{"n_layer": 8, "d_model": 160, "n_experts": 40, "experts_per_token": 2, "d_expert": 144, "d_shared_expert": 0, "activation": "squared_relu", "moe_layers": [1, 2, 3, 4, 5, 6, 7], "router_score": "softmax", "normalize_top_k": false, "routed_scale": 6.09, "balance_loss": 0.00434, "balance_bias": false, "init_std_router": 0.0291, "lr_router": 0.000663, "vocab_size": 2605, "norm": "rmsnorm", "norm_eps": 1e-05, "tie_embeddings": true, "optimizer": "adamw", "lr": 0.00354, "beta1": 0.9, "beta2": 0.95, "grad_clip": 2.0, "batch_tokens": 131072, "seq_len": 1024, "train_tokens": 684700000, "steps": 5224, "dataset": "wikipedia_en"}
Below are experts of layer 3 (counted from 0) of a mixture-of-experts language model. Rows are named router (the router's row for the expert), down (a neuron's output weights, with its number) and show model dimensions 0-159. Each number is 128 + 32 x the weight over its row's rms, rounded and kept within 0 to 255. Numbers have three digits each.
After each expert's rows: "comes before" lists some tokens at least twice as common just after its tokens as in all text. This comes from a sample of Wikipedia text that the model never trained on. Tokens count by the router's weight.

# expert 11
router:141117016112116155123105114131121108139160108161145124165170141108091157134124092096160123131107159133097131127133163140112226176174155147075101173103164158154197147141069140173116173104145098080101100086126176127097158134114092152144175173148140152101152108116194150157186086150109120117134162097087136091116096071142113122122134102107172174086133188102094127165112173073083098118127127147131110128128160142150128120131060143158148128117188089069178169100127077158155170155144145
down0:084117159174157122168107122095108115165075124091143120187164182081114110100228176087126133063135112126108163121130142095155120113141144094166089092106136135105154134104139083108200127135085140078181072140113161119185042162116096176109134111111123137113104135140115128115120137118126176133099078186129135122069120065162137150117101154126149088127102081143141179135141084187161126169161061099168150143126137151070087166149175101184132108108122140144121089160126172119153130160128172
down1:124157177154116171151100173144172156191118093160102106094119160151132102114105188120146088130099140086118084155059093134073174070134166166090107119121194097120118169108131092105136147110079179123120126094155142092079058127134184097155116124140118090144119082095136116145187143124141147157152115159116099108188060098112091111116165120108099087107165133165111095131131076152159107097081099112128119221130202160150142074148119158140113126106092143111187149096109087113149113118142197
comes before: "|", "r", "re", "|---|---|---|---", "ependent", "ording"

# expert 25
router:141137154110125125038115167185099164124176070124167104074131111093115128105037098182177101177140160168116087131167133101128099128101099116129153147190111112171120126108161138110103146081131129105084062157121141159138099062131116114102166131063133092101129187174106150126125136182136157101160179118126141156135146151171114082117147137077156158117101066165114154132092183157136125160062131150135194087140168142147164107113126097083161134108124186107124160085112166094096111160098101
down0:110105096162103176117098140170131160058102117147146063134137128137143074167140137061096102078129107111113126133159147105109113159129134118154134119150184130147143115136125107166155137134097132084089188139170114108055136150086193116089036166150143178090145123185201108155120131146125122072090137191139101188113100107109107204169134129141142104127157173122068109111186055105114146133126086155142170184119098089102146144123128107108101128112139074120107074070118126106135131175158154
down1:163066234138111104124124191132155138142113103134101162150105122093147189164110156131160160115108149099110100096096140147130146153106145156116148157137103077118195130103112084076125142159092163196122170142116160161121118171128127112143172131195107077159114078114084108137134153166197103096157155168149151090116095150140152147049107131138134111072088163128172076092150043064152128126109140153083138120113111149181103054113125076106100091145165123134125143114132166146129077121152122
comes before: " ", "\n", " 1", "-", " 4", " 2"

# expert 3
router:093128074145169169139187172124155158099169142120131170100108156159164096096123138107088154089171099142139132124140100140167111057128125158141106112135155161102107177080101115149096164172133134120154089133146054131141092156150119097121130091094166107125171147144096107078129146158149173117135173187115167194053132163184083097047135126115048110161145126072078118109160082124143179165145118067160121130161110102153078160145157157161127116129061103171140110174138115158093118140098151
down0:129173122075096179081120116144134201180101101159116143105105127148074103112131133141106112063096073132143142125104128098081155170130110106189152163117166079138153089166111093144106117159153129159115172107135066099122097154098151143067123081134109163125103098092202116146154129121136063081123139124114150084106115168131120139215147180132154145126103061198138189153154095127147154129135127061198088114096163167093108142124064071130084120142139148090136148157165145105137145162137120
down1:131081223161131073165133105155136092132131104151059122164121144130148181146136102133082173084191130091116131150095128125140097103145127125112131076112103133127113152106111093098195128170110202168073153084104150158161126179167104135120117131146162047122126110126095153085159096099170111167149130151151130106105142208147140154081082154136124075066127125078153109103120088092157182134090073100128175115126178096105172069166145153121115095060111112127078146126121141130170133142115108
comes before: " |", " and", " of", " in", " (", "\""

# expert 13
router:150128143127178077154183088137154128171090123106127185062065169144115149117143083120076119077142145111130108108158189139141091127151117158140107164090138131115115108103152150114118069113073109134142121107177153108139138090096109094107146094070086131107110134097178113125097138082113161133159085094137205100078107122106116158162138108102156092131129211157146153069129149093173151108133146102141131188130111171101145169145171159170155077178083076207111061121169145146137132068113146
down0:086129140149163134164133160165146103146206202132116108142136155122013134099167143044135074054071080110097128114102131149106089135187177146118114157123176120111186094168107148127127156149081123117106138143153118099094159126130153185103115156168121106189110076175163097109168064086107150145092146127107068140136062107110094095171149179132149066117146148125108121120097125127103127081164118117126134127120110100135096173137127091125083091136149109140113103132163119145129055120128159
down1:141176132118156155196162123100143119136129132109122145132195149139171113143073043119166111204192159116126127101163121145113102101120160134101137100111131184158134128093100147166161092166116133065183063113129128148131156146109148094134117158050135070140175161109091201150135133138137159146152098160117108138112220133123108046075158144138134102102122108150121125153084135148142146127187102133172124142134132202159113144136124155171109169113066150149163107164150174086153078140122176
comes before: " |", "%", ".", "8", "9", ","

# expert 29
router:184128161120125164125104192149069192184098142145123097145156158180084132164137126064139170155156174139150078097143156062115121124125110183147159084128101092146122095133142142130158111120087165067136149063093138124085079147149216110116186146132141169103069125155122131109071138176137130163115071108103110163101091109145072101134125165086128170113126098136093122122130178160145152138103108154160107127125105077116162125132139052089117149148127142093125120050179163171130126103097168
down0:118134101151117123150110121144148126171130161171101086151195167108087099122118064071121079111109113141129193121114139135082183169106155099123154167108178137085079080143086150104167120163157063105120056137123110109111103157188182093110116100128203142115156116157099084163149090094132113133135086190167089149062118132122098122136136109129124097112078181118138148142082073151172176137145092102156102157206171085101129154148161088163094117106086102118184112137107114083135150133102151
down1:147099204150127145096154134138124089133109121152127139173152133118166153123145142151196104158158140136076138150150125212139148126092125070108160119103152128120115124164107106131151179161125172139144135207106120175125126113108093154115087087119124091128086120093115099115084121170210102075088142150172192115072184138117176157128116121129195139079126111167181109075188086078132137121120130081119150145118086130119177114167100046163113193147144170117176133089109154135081142162124165
comes before: "\n", " ", ":", " N", " be", " C"

# expert 24
router:130153154069114112093112202081087119107101107151154105098077149087159108185157115130174103156141125124119113175100116114128147160053093147103079128127099083164124080088088100093156093105145122138108133108153127099163177141122150116111132117087175171104160190126166082097112114102160096142100173158161146122093125116127162181113067105159203098162143169105149120186136094153072150142078119083181183121182130165143141115103086101144115093047155142132128154169088168135123106098080102
down0:070091082167119205110172119158095157117142105119151127074098122132104147114059143063169065110160110120087121104127113095087140148172054109187112099169126147064074095140169140156117140115110151147164128114121108120158141183159168185144089119175121136121097117119147124117156101111128115128095091154191059111141147173179088098116141121105149137132119092107122098113089100161137103138128082105193152110162095108173125181143081148178145098123107122138094093154097123128156125116223189
down1:166136099213149158172148115158180127064122114105191096124202184110136150140138149139105112111123086153165082148126122099123123093160157136117155140159066142156123135140066071139179120106107119149153117100110112132132132142152109223116162105145124132099126130068112121179126169089115094168187169167121068123152101138132120138120067078158168107139146161146160095118135123166119088129140097045142134150138146073111143084089177135135183145079178150171119117172114076155137082112106182
comes before: " he", " the", "\n", " The", " was", " is"

# expert 38
router:082136131090126128163170090088096119118124117139135153138075161148085100084145118138073109085167084124108125183151145166104082082136201073071103100103115165107121117126095105119166149148053153137102084175143151139132107130102136157092067081098169162106173121124044082125082102104106164116099097137094203103086117137085139141137147145116115132103152105096153096081125110121075169140141120105117111158127088174087120130166146104081141082149089071170067054163147139124125096122097161
down0:091117208160122093105149079141111123132086145121099095112086185128143122163139146063136046087084122093127125136069196150084109125183184133137068153105165128138097155090093113113130161127062109179147105105139111131108074142084103104073166152095169153118108146112124108124167162146165171086138109101140085168127093104145075093159138186145127123132174088175122139117127145088173124140110119102108133047123174065178133149109120135176098146139148128195133068129145115097138117098133163
down1:081117168183112097117138090171038128116150141095121147161152104132117128150179137146141203129181112099159150113130181143074145085106129139108124121156085112151085158124100118106173146126065122146116103095111135125150125125145117121142115095097123159123169146065087129147133109167232192206202088103163146124143148121124114184151118113110105205151146120096168121111135174165147161181101152079118128124120097067109109110111141088091140114155072125149102106163078107075110121116092188
comes before: " of", ".", " in", " and", " to", ","

# expert 14
router:111112119123167116162120134156092177141114121136182072125115161137122069069097121147134133150122130113099119152181136078052110156163047180127093103094086084093158140121137143108217097125088162104078117150084151144105182154185090148063182166135137155061155120168169059121099112090117097116113116115064134127147106140145119113133156110104063145152148097113163177153096062078154157097134072142120083119154144131134144170153160143149106129121104146139141113101126116147183143087131178
down0:118118172159153057166144128167124105097141166140106171153158100092058139149105136077147146046115115152146191091105150151111111173191161169068133173136133131128137099168128131106120159089111167121105149143162107134136144122122210115115161156139131067147127117151169088115170097091140083160094117093113105103204131097162097126124130130165106094117079203129065167119184153188086079117115134146147078140150205122176142164161126121092109112127106150094127158160187136161095136148115128
down1:077128173125144132121135144156144114091137097169061074087176128132173153142163125100083157163177128136111133179119111146096063135138148112102162118142130199200178130117183150134165129083077118115057170140089159123160156146134106156109146168124159146113087208077091155120151168141185127144143146119133154079179084115123146117113159141117122141122124126141109151088142148129086137173172130126131109100110093126100093140089170048106065104127132092205165111161121133097177052125082110
comes before: " |", "==", ":", " of", " ==", "s"

# expert 17
router:144108136150143104145066121148103145119111088075160111114133108103157093143087118117184136104074106090075154179082098101122166156119097170138164088123109098143095078145125078150120085100141064148182159122106152098110146124134142068117116167158145195111147113113166108108136089095118145090142140123189105086071089089058108132205112079146126168095101123157136153157117142204107099137089135062143138145084096142143114094092143112139131153106197155116180095125067132156207143132112088
down0:108154122131133117121086148163159097132110200186096143092138138072085166193148018136110157065120115134163181159166129069123164172098084129174143150146137122120103161147093146143099159091082146124133085063130109110126155095118169123122151157147188157085069162180148181110137175126116118146180148099145136094167142117094115155092125118138195064106105102136118141074105140104102096159108094108107138158132160074145148154064161070139108122099106115180140129143097068105135142152128136
down1:180138188149150183130146188094096147153124089139118086124188106094090134124143140097140179152156181110178097075155075141137138139135079127121111147149112064144181112152189150109131120100170123167145121111134150107133144166093145119148175177127130090114117157143068157156112119153129137103109109116137120108052117132101075090089121136173115124158149153116133130051147167170133146074162123089099126101122094178098167045082136047054134176133140148109123166121164154146100139150075070
comes before: "\n", "==", "The", "-", "===", "In"

# expert 23
router:124159204118173133146159154076156111113138133167121171148137152127154093140122156109153121140129127128142130096126154099171120141147102087102129131157108119113139099160132128143149148072116169099111053167136090159087146150112169147195068105154141175160186140065083124150076113116136161177083108088121065118095140127234093111148092140126118104145075150131077137207170115122135111157197114163107109044125114077159128141102125066105111092107115121087091148132169119108068146167154133
down0:123165151109123100144130097137103151157124153133144181131149148182150081137160148098157113079078111151185094129106147158095130110148168133190102108111126124185109161138149095067136109112111172065155092124144122093133183139122149121120159204105143109097098191172123078154207132151134092151133113026166099153154109126147093138189085091098165097155123186105103102155085163164130105126131141124118116101232141123135107152156135125117111137052109094088117098126108094068092139129081125
down1:146132211128151089136147097140144103122054211103110117129175099128145126107165137155145114065175177120150087108095137139140153100123138161090125118141137178130149215096092127136130080158109120151093117141129165124156171142170145162170144159113107085110113087151099087174115108154228151147155112076090109130098135130133130163123046128145147147096172116106167134140137145111087110179157148072156140070148123120123102096111114065081114055110162112138171096071158119114116134142109203
comes before: " and", " the", " which", " but", " a", " he"

# expert 12
router:134100165125164096167114157108074065146171074132119113113199125177115082134059104068101083173204167134091126108068156118132150109139094162161178085132174153118093113166121068119154137100139097144164138165083151115173107153147118103079109163080148136135148100081110123082155079163125162108114064089125077122064123101094128036120095148095161124096131109083137130104090113150112111120126127148126137110130175126076143163122146067105116139115177091120173148132091117087140137144092138
down0:133128064173119116129139206116144142196163133125074105112123193169055104102185139118120107114116146130154179165165152163092144134071063113138106131146212110081115103170121126178136098160127109096117113119104149093142062122164092175096133176113111121070130127149074184097160115086131116159135096160124061094137112099104160122167127139118154077098062093151200099115124109130122093189106110104123132131111144099112149105096072142151139095099114171169135120168101068141104106137101140
down1:113081156162123095117089091124103199156139087155077147115183119088153178129092168121146114139128182109141140140092147144146176104092161053091141135128105108087095142172085154128230143113092067129161103155083152096144151196191113129114179157151099111155122115127106137114123148119133098121162084141138137142086182197149114120082125109094180088085142140096179101131053100124132081158112106137152147144176195138114151095137128168146080145162166117152183125120157163112087137137097150
comes before: "-", "\n", " The", "|", " In", " He"

# expert 36
router:103175138151105117132111127204117127113133156143141184076159145103092133128165131170117157135083087070209141119174079109175041115145123113173152123154149096127113154120122071149072136093112111115092173141092122073146159107132139114118118142106098116102089146117147131093065136080157085124116150141125138081088078107082157130168132107064134190174080088138161091138147091156073166135072097160143132082121133100105161169107066103129110136180144168130088142173121169158185154096164119
down0:088091229181165076120103182196142048154137141120115195117138037076107187175095106079170152115138135106097174083049140118135098128148204104172118118146096088118120136121088134162160114113135151159109158160131089105113095105119131127110145155126145132182158069034128126102129110120152133120133115123123076110131087125104124120079127165115094095128129102133122165121149076132092141134160105105094106117116144062114076111130090089117118061108123110113111127139156160145142125128148135
down1:144190115147167144138099096160081181108131102113151095149126152133126086123165123107190063152124201107118083156091113126138145104112196157101137172132094079198134087163102133077151160154173075109076092165135161126148126139202142110146146128111132157128118127132030080183165090137113128095104139139089146155112108194080102132140063127139126187122193130106087099129121119104152161111124131117123146122160151139176124105115182136052137106176077128107107147083122085109130121094141167
comes before: " the", " 201", " 202", " 199", " a", " 200"